{
  "n_layer": 13,
  "d_model": 128,
  "n_experts": 128,
  "experts_per_token": 2,
  "d_expert": 96,
  "d_shared_expert": 0,
  "activation": "swiglu",
  "moe_layers": [1, 3, 5, 7, 9, 11],
  "router_score": "softmax",
  "normalize_top_k": true,
  "routed_scale": 1.5,
  "balance_loss": 0.00951,
  "balance_bias": false,
  "router_z_loss": 0.0001,
  "init_std_router": 0.0165,
  "lr_router": 0.000641,
  "n_head": 8,
  "n_kv_head": 1,
  "head_dim": 32,
  "vocab_size": 8192,
  "norm": "rmsnorm",
  "norm_place": "pre",
  "norm_eps": 1e-05,
  "positions": "rope",
  "rope_base": 10000.0,
  "rope_fraction": 1.0,
  "qk_norm": true,
  "attn_scale": 0.177,
  "tie_embeddings": false,
  "parallel_block": false,
  "init": "uniform",
  "init_std_qkv": 0.0699,
  "init_std_o": 0.0,
  "init_std_up": 0.0699,
  "init_std_down": 0.0,
  "optimizer": "adamw",
  "lr": 0.00331,
  "lr_mult_up": 0.789,
  "beta1": 0.9,
  "beta2": 0.98,
  "lr_head": 0.01,
  "warmup_steps": 398,
  "schedule": "wsd",
  "decay_fraction": 0.608,
  "decay_shape": "linear",
  "final_lr_fraction": 0.0,
  "batch_tokens": [65536, 131072, 196608],
  "seq_len": 256,
  "doc_mask": true,
  "z_loss": 1e-05,
  "train_tokens": 385200000,
  "steps": 3033,
  "dataset": "wikipedia_en"
}
Below are experts of layer 5 (counted from 0) of a mixture-of-experts language model. Rows are named router (the router's row for the expert), gate (a neuron's input weights, with its number), up (a neuron's input weights, with its number) and show model dimensions 0-127. Each number is 500 + 25 x the weight over its row's rms, rounded and kept within 0 to 999. Numbers have three digits each.
After each expert's rows: "comes after" lists some tokens at least twice as common just before its tokens as in all text; "gets" lists some tokens that make up at least twice as much of what it gets as of all text. This comes from a sample of Wikipedia text that the model never trained on. Tokens count by the router's weight.

# expert 92
router:486512472526478520505498503500515506526494483503532481512497496474492467508512498429510491521493456462489515519519507465467481519476498481541518514495434532493568515506562503525482522433503504434447495505520504499542526451487510480481505479487521444490532484495495512522511519470480473487471477511499513519507536522486518490483501486502498488502487551514517496521472505485521448523516
gate2:521501489519492536514479494484524481526459506500476541453501490548523549476515523486485473523477474507520537485511509461469472472456532477474483547497510501537478504522488465484491481455500517506442498488515521560492514510534497528491432545491523494513504477517501495491476477466517484461500537491505502483510529506490501508478479475442443494526486505497474489485510509540535490479508
up2:533525494523535522516514545487525482531470510492483499473501500540495506515473546515503494531530524510498519436501542508516485511453557475512496528528538478519532500518438506499443449466523486507471504489482519530470514489528506510465477494522501550487527481471534513471459516471501479493533478506521479509519506486477500462475521504456490516512476487490490448492473528487497526509508
comes after: " ", "1", "2", " October", " May", " January"
gets: "2", "1", " ", "3", "5", "6"

# expert 21
router:463494517509513545506494525475514483526501437480514508494521518476500464519503490455458493524482471481514464485539529480483489540470500459525532534475507495523533539529544500536464509454461520457446479505508474502518527477477504508499523488520514484536511523463501530511494502480454512453477475494501507464525525525494500502479541499511507475488496516502519525529455453499512467519495
gate1:460531539524453508473495554504516539527457476499520522527488510506474474492541483498472496524448514519517456491493501496487477522523468501550504543480498504565514503493542534560474478486518507496490463518489479535518527499520516523508477444484517500519511506487554522501498528501521503467482480484468532460473480525485488475461507515504486493473508498522546487517497466500506507525484
up1:481510526519489491463494471497539473485516469492483532492468526492501426471517472494521495549520502507490502497506465531494445500507478470492482499493511498503520480486509532518498469541492479490502456499504497516521482492487524541480483524515562512470531476510513466484481544535512466463524517522494525472520484493525457514545452470481534514487528510479421479488467499491533474502499
comes after: " |", "1", "–", ";", "2", ":"
gets: " ", "1", "8", "4", "3", "5"

# expert 112
router:479506470484485558513471501479515469554504486479540476472496523477515506506481494472505529501470490502498488509499501442515480531460516492495533508506475468510521536519523508541479520494449526458460490531483486497540519463489519492482519483465523453506493511463517521566528469487481490506456495518517493452513520518536478515464522502514467468478505514519544495515473460515501466489530
gate0:502494482514478507519477491526512526506465507513506498463476515509507514505398488467502508539525525523495495508493528465506520513489510480490469479456507516506504488489506530504523549497502519496470486538520512482520531489577521514457511524482524486521450497559479499516489493518435503491487500501474533520527506526500523474517506493512500513489474455428469531477480505511487473530483
up0:479460508514503506507527515470520522504454489499500485523493505501492504500461532508511485509485515483549528460413475493521510525471485475474542494469479523482539496529479536532483474479498494567475492535500511496490518524496503476513489481465491523474489506518494505503530541481490503504504540532491496504466540509460473536467496480511490479488481486543506440527510493535497429510468
comes after: " his", " her", " their", "s", " its", " that"
gets: " it", " his", " him", " them", " her", " there"

# expert 37
router:504484500492456523493445550492506474510486465455498558507485469473492506490506510481513529481496503473527495496521520474454460494469489491489516489488480509500546560510550500534462535498450476441467470543467523495504504461484463498492507488501524459533508508501504502496482505496505489458489528500467526488508542509518539500502488536486520488507492501529516498498449441511531486505504
gate6:502521513448474505538512508481448502491511501490494547502507473501488539501471485474493501530455480492516526510490517485502559529492493461468532508550498505506531512509499534507482491503467529491487526504517478569517498485495484485495508529515482512490520497483489476484527485474503505483538440461539505506473470491490498506507461520558450446500525515520537491506546475503480509471560
up6:485521483497552511489557473493542510496486494500495493501477519531508471521510497526500505497492541464486512501487508508531497505538507506528478487536506505478454525538523510505494441483510480518482506466481480521517487488469477485514523516542487538505545484485471509505531492533484545542458508498474445488489483510537524502500480498546495482579484521530511556482511476532486523502445
comes after: "'", "’", "th", "ho", "kin", "teen"
gets: "s", "th", "er", "st", "man", "rd"

# expert 124
router:474474503513462519528468514507477469506461477482521483499505533447499475503521526471487540505492496484513463505524512464474488527468494490560512500492433495491523558546516519570511479444493458488460477504501509463472515448481483468454488479497524472484493502499507545533496516519534483486529479479507483504501480524471528508502482505510502454476492505499508520524517476501513487517511
gate0:522497532506480495530549516438516488507497476455496530518502478541581494515483480504465492481533539471542503498473519492492495520468482490550474478530520444525522501470516520572505509511505482503487508494481502496504502500474474527496524468517492443496494537461524491500507491502500555497495470528446469507540509474493472497511512496515493485541522496475528514491485480496513517526487
up0:461506516506469512456470498506424502474525498539501489520501468492511433494473535527473468471512526516496502507474486542528505487467509513494505493446513486455442493486493499514504478505480484474468520459499483536477464486505503504500439468502537527462546518527516555525500492496515495489513504529511515472539501484512513485519477540481484515505508525527485472520501517501524540528504
comes after: ",", "s", " well", ")", "\"", "),"
gets: " and", " or", " &", " /", " then", " also"

# expert 100
router:455513472485484531507467480486447476540495499456510502521510498475503498477485520472505509488493498475519490487520514477507514547500447504508546501507450480489535562551522517534484525443505487457469466509504465508500512496527509463478518476502538459536514523472478498515505458507500496467479464519502504478540506541469503450510524476504487485527518499478550495510466502509494488520528
gate0:479492486525510514507573473493514482464515461480487495456502466467532477493540515481484492536528484479502477553491554487474471502499525521500472473481499511479454520535493483516466487512553491500533518504487541528508492487486534510517547493507501470491535472459509501529484473505461470527453515487466469522505509505504516502530524515478530506483530534467521508479512525501525458462466
up0:477523477500519500418506523461499564517501502552525485532502515526490489476494485469510500477534506494482530480522464492479511455460468491459528478514518519496514487444508548489508551488486535485510534514517453501533471486499537501482487539475497498465489522500493512478476498502484518497516505499499525544539485474512514513474539490488455483491511462528462522545503515487489502474520
comes after: " was", " is", " are", " were", " not", " more"
gets: "ly", " and", " also", "2", ",", "ally"

# expert 34
router:488488470495502545563488487472487462539513465451549498492487496502512469485510493468470512476462472470506477506509521479487516504504492497520547514454449488522507552493526507548456492472512537493494470499498478502478512466489513494483501492509555497526491481481506499565497503498498525451504500496526499466544504565507511500507527514518519458512507527514506500522456450488522498482500
gate5:480482494520489492490478519480491465534485506482516471487499490502488515529471499486456521472460462506486504466467475547490528531492439482550512550493476484517536515521500550531507513445480497510514465500502492555506520429521499491514492503450558500502524512493525502504489507492474527539491487533499500487513526534455513520514497500526501469533525483536513490497477475492561488509498
up5:491565453509484510472483483439490486540492490541521505492458504506426496474532441503479500492496517500515518508518480522457481514485462552485477530500486495568506506490487494547525498520497489493500465476490491520501522490496519509533503494491518518514543520467461481533529494476480532510494555495481487506481486550512538512491538522544506526504518490508497507510522472472512517505484
comes after: "0", "6", "5", "4", "3", "7"
gets: "–", "-", "/", "%", " –", "—"

# expert 87
router:470481494492468585489450511479446455549505463511518472487489488487489460495493488496497484528526486496512485481522479486475469510481512483514555525516485498518506506501519496518505493466490535467463496485535462495525487432488530478499500494496562467498528494460493543525491513483524497471491506497480506486522512530498530490483528481523497457502475538503498491536497450482520481532530
gate2:478479518477512479516557494537514535521462468490473530501537504483481462528489498521516492515522527507507504496476483492515521508497490531516545488497494488485514484540549562530492515488494465487464489516499495466529479479514481492484567518549519499499478478525546554463530507485453546494506487496521545503468491550505472514474478529549524493511489493489492507507490496483551470494509
up2:506508473541504501508494486464511457459511519474510504491456501495513538472527545467479509484468477485462481464512512456491480520524505505486465493508493539515487531497481481454452504461494489494465472537513511496469525508512488518531489471446460520527482526502488473519488509555516512535521495510504470463494497492490515491496475492482534514513504453499505533489519543535490461433453
comes after: ",", ".", " However", " due", " According", " years"
gets: ",", " that", " after", " but", " when", " before"

# expert 5
router:512532466490463518540454524492489475555536475475497530491458500456522487529489505463460505540477466472501510474482526474499496511504500463511541483505487523505518503519522493557462508487475498462478503474484471513526536475504512504469487508483542462498531481513467519515479517482462487476465511537521541497522523521496530491489528480496485472486508497502519521552484452468514457473525
gate2:566521460487492515471486472488445488536454531469496513522539503505519518479470495474551465495489464493515511519509510508506490520505548511483554532507488484509514497504511483539520539490478506517513498480492475508547523474512497481469547483542533528500506426496472519484474510467510517510529471475517504505487483496496487453474477486459483514516495496539489489532498505513526495534552
up2:470458495512554479514488529486509508501512491514473502528552504495510508545540432514495514489531525507474500474487493490527495488507495453511499522474508544491525508515531534493537508469546489521452465497448449478454526521496481486515521511510457485521443510512517476457505494497505468509441485516499522472478491520527474480517452500517543477492476469493507490508524489487521506496493
comes after: " to", " of", "ed", "ing", " in", " and"
gets: " up", " out", " over", " back", " home", " down"

# expert 54
router:486500483511480521540477506483473444537516472486542527490525483471508476468515532465502508483480469490520487480512530460478513515428484482512507526498437505502512520532521492509480506457489512445446516525519473531474473470487493542516478508503515473506520498503510546501490516481469488462507487500510546489537556569488514484499518489501473468497486520502505483523462496514520483511485
gate1:509451520466482506504487550530487476518487528492507498513538541476474559491480518512498498493496466470502529459515464453560518519516485475516500509462475507478495463493528504517525519473501503505494489520471498530481486513504504510521510482550501541566464508498517507492507454525506513456496479496516526492507530489445510437510499492548498482532478480473516493482462494539536478495492
up1:543510515544498533531514471468511506520497498531552445512521486479490461525496508507503486499519492436517509508512450523462481508494507513507534506522485503536493502498505463480447484489533466491443499486503473481527486511496536448497483524467503523478517448508507470491474506509513523492484488503516504479501481548561481510477489499482524510483471491515459463536544473486533464472491
comes after: "0", "5", "6", "4", "7", "3"
gets: "0", "5", "4", "6", "8", "7"

# expert 27
router:485532494503492530526482510476484452547512482504499490462503488490517482488470506508509532518473456505531486499526513476480485496502496510489547510488418489507527520509531516534517521491510476433477459489515459497504506449523497497523519508497536485503516519458500513534489517512525507495461475493499504487520533579495536478499504500494469447502502538494509520552448460519519502488513
gate2:529499490474530513498415519518498470550557506501500501520514502544468507499532516488503489546500504513499521541534522457501473499484504493494477470477483481535517468515475521557504501507484517497505512547491529507533532507515464465486474451456521527527510515490541508532482477512512531482482515517474513501469512486510530465504498467532485454478478464503508485450516475519503525511488
up2:519514493488493502499475567490497506524563505521485508518516479468524458532502516505472468530456564508478514542532472491517491507500515513517466452509505513515520461523492515511492501509496491501511472514424490473492494499507485482480462511503477527539493485494534495505512450523509538477474482517439495516482541482502496475497526478503505484481504508465490508493589495522514524525477
comes after: "s", "6", "5", "4", "3", "7"
gets: ",", "),", "\","

# expert 47
router:508474468498478510493456506492481470528507499491503498474503514509514490501494501461472528483498477479497489505538515453476497535473514480552544544493471507526506529528530523512467486476456516440450488539480498471522513494514493533498533484511508463511475487482491549491481507487457500446493478487519492484502548560488513479503521495506482436476507525510533509527449498531531490534497
gate3:473499478552514549487504507489498456539507524460518498539506517493496502480491451499463549534449476479545485489500500528530525477503484472503536491462473506511498529547530497520472501467513526492512469495490498575529528502467513537500472527451502524504478475510517508475476499488528517482496547479499487521502533502514508476524514487510538490434504510496509498508517499487547476508472
up3:495495510554537481490506523476479500500504537480471455534486478565498542516478448482500563505502485534498480547479523496472502495513492488503454486481527476510497490508482502475484479507473516451515547548452525524472514500507507501492495497525530543507516484471487486472488511500454511477501493495497430508476469487503481490520516475507541459484473549532524530522522502500504501519484
comes after: "1", "2", "0", "3", "9", "4"
gets: "3", "4", "5", "0", "6", "8"

# expert 28
router:488497469538491541510484508498460455520519461498510519473519508480499495474496504424482515509492516449498474498526483497453499509502498483501534524478430493494521549540548505514483533446515497454468446517483466495540470477498519512482490501496498460502519521508531517513523510478472484493512483517513507499512543572504505500462541507514463468493497523522486483506487500510501476508495
gate2:539515483525559509492540473500487535489494495482483502472519506502513506523519511463496488474515483490548486460492500509486517499505546482441489489521545473491504541488497497478476485506501493476496456514487481564556518531519502476512459496498499481496507539525517535502467506506468510484516498499516500482468495472477489542503491531548558501540508512542500542486491486454572507505520
up2:538446527529468501529511505483506510537485524500508474524546470502502498538559468562488473498495506487492521459506498531500522526499497501514488511503498483561471474450468496497512464470483465500473469482508525454506498520495500497565476528440513515511480466507524472495485471460483525479504496529520507472510508521527499493450484497516539478499495499461527480510504510492483509498447
comes after: "9", "0", "8", "1", "7", "–"
gets: "9", "1", "0", "8", "7", "2"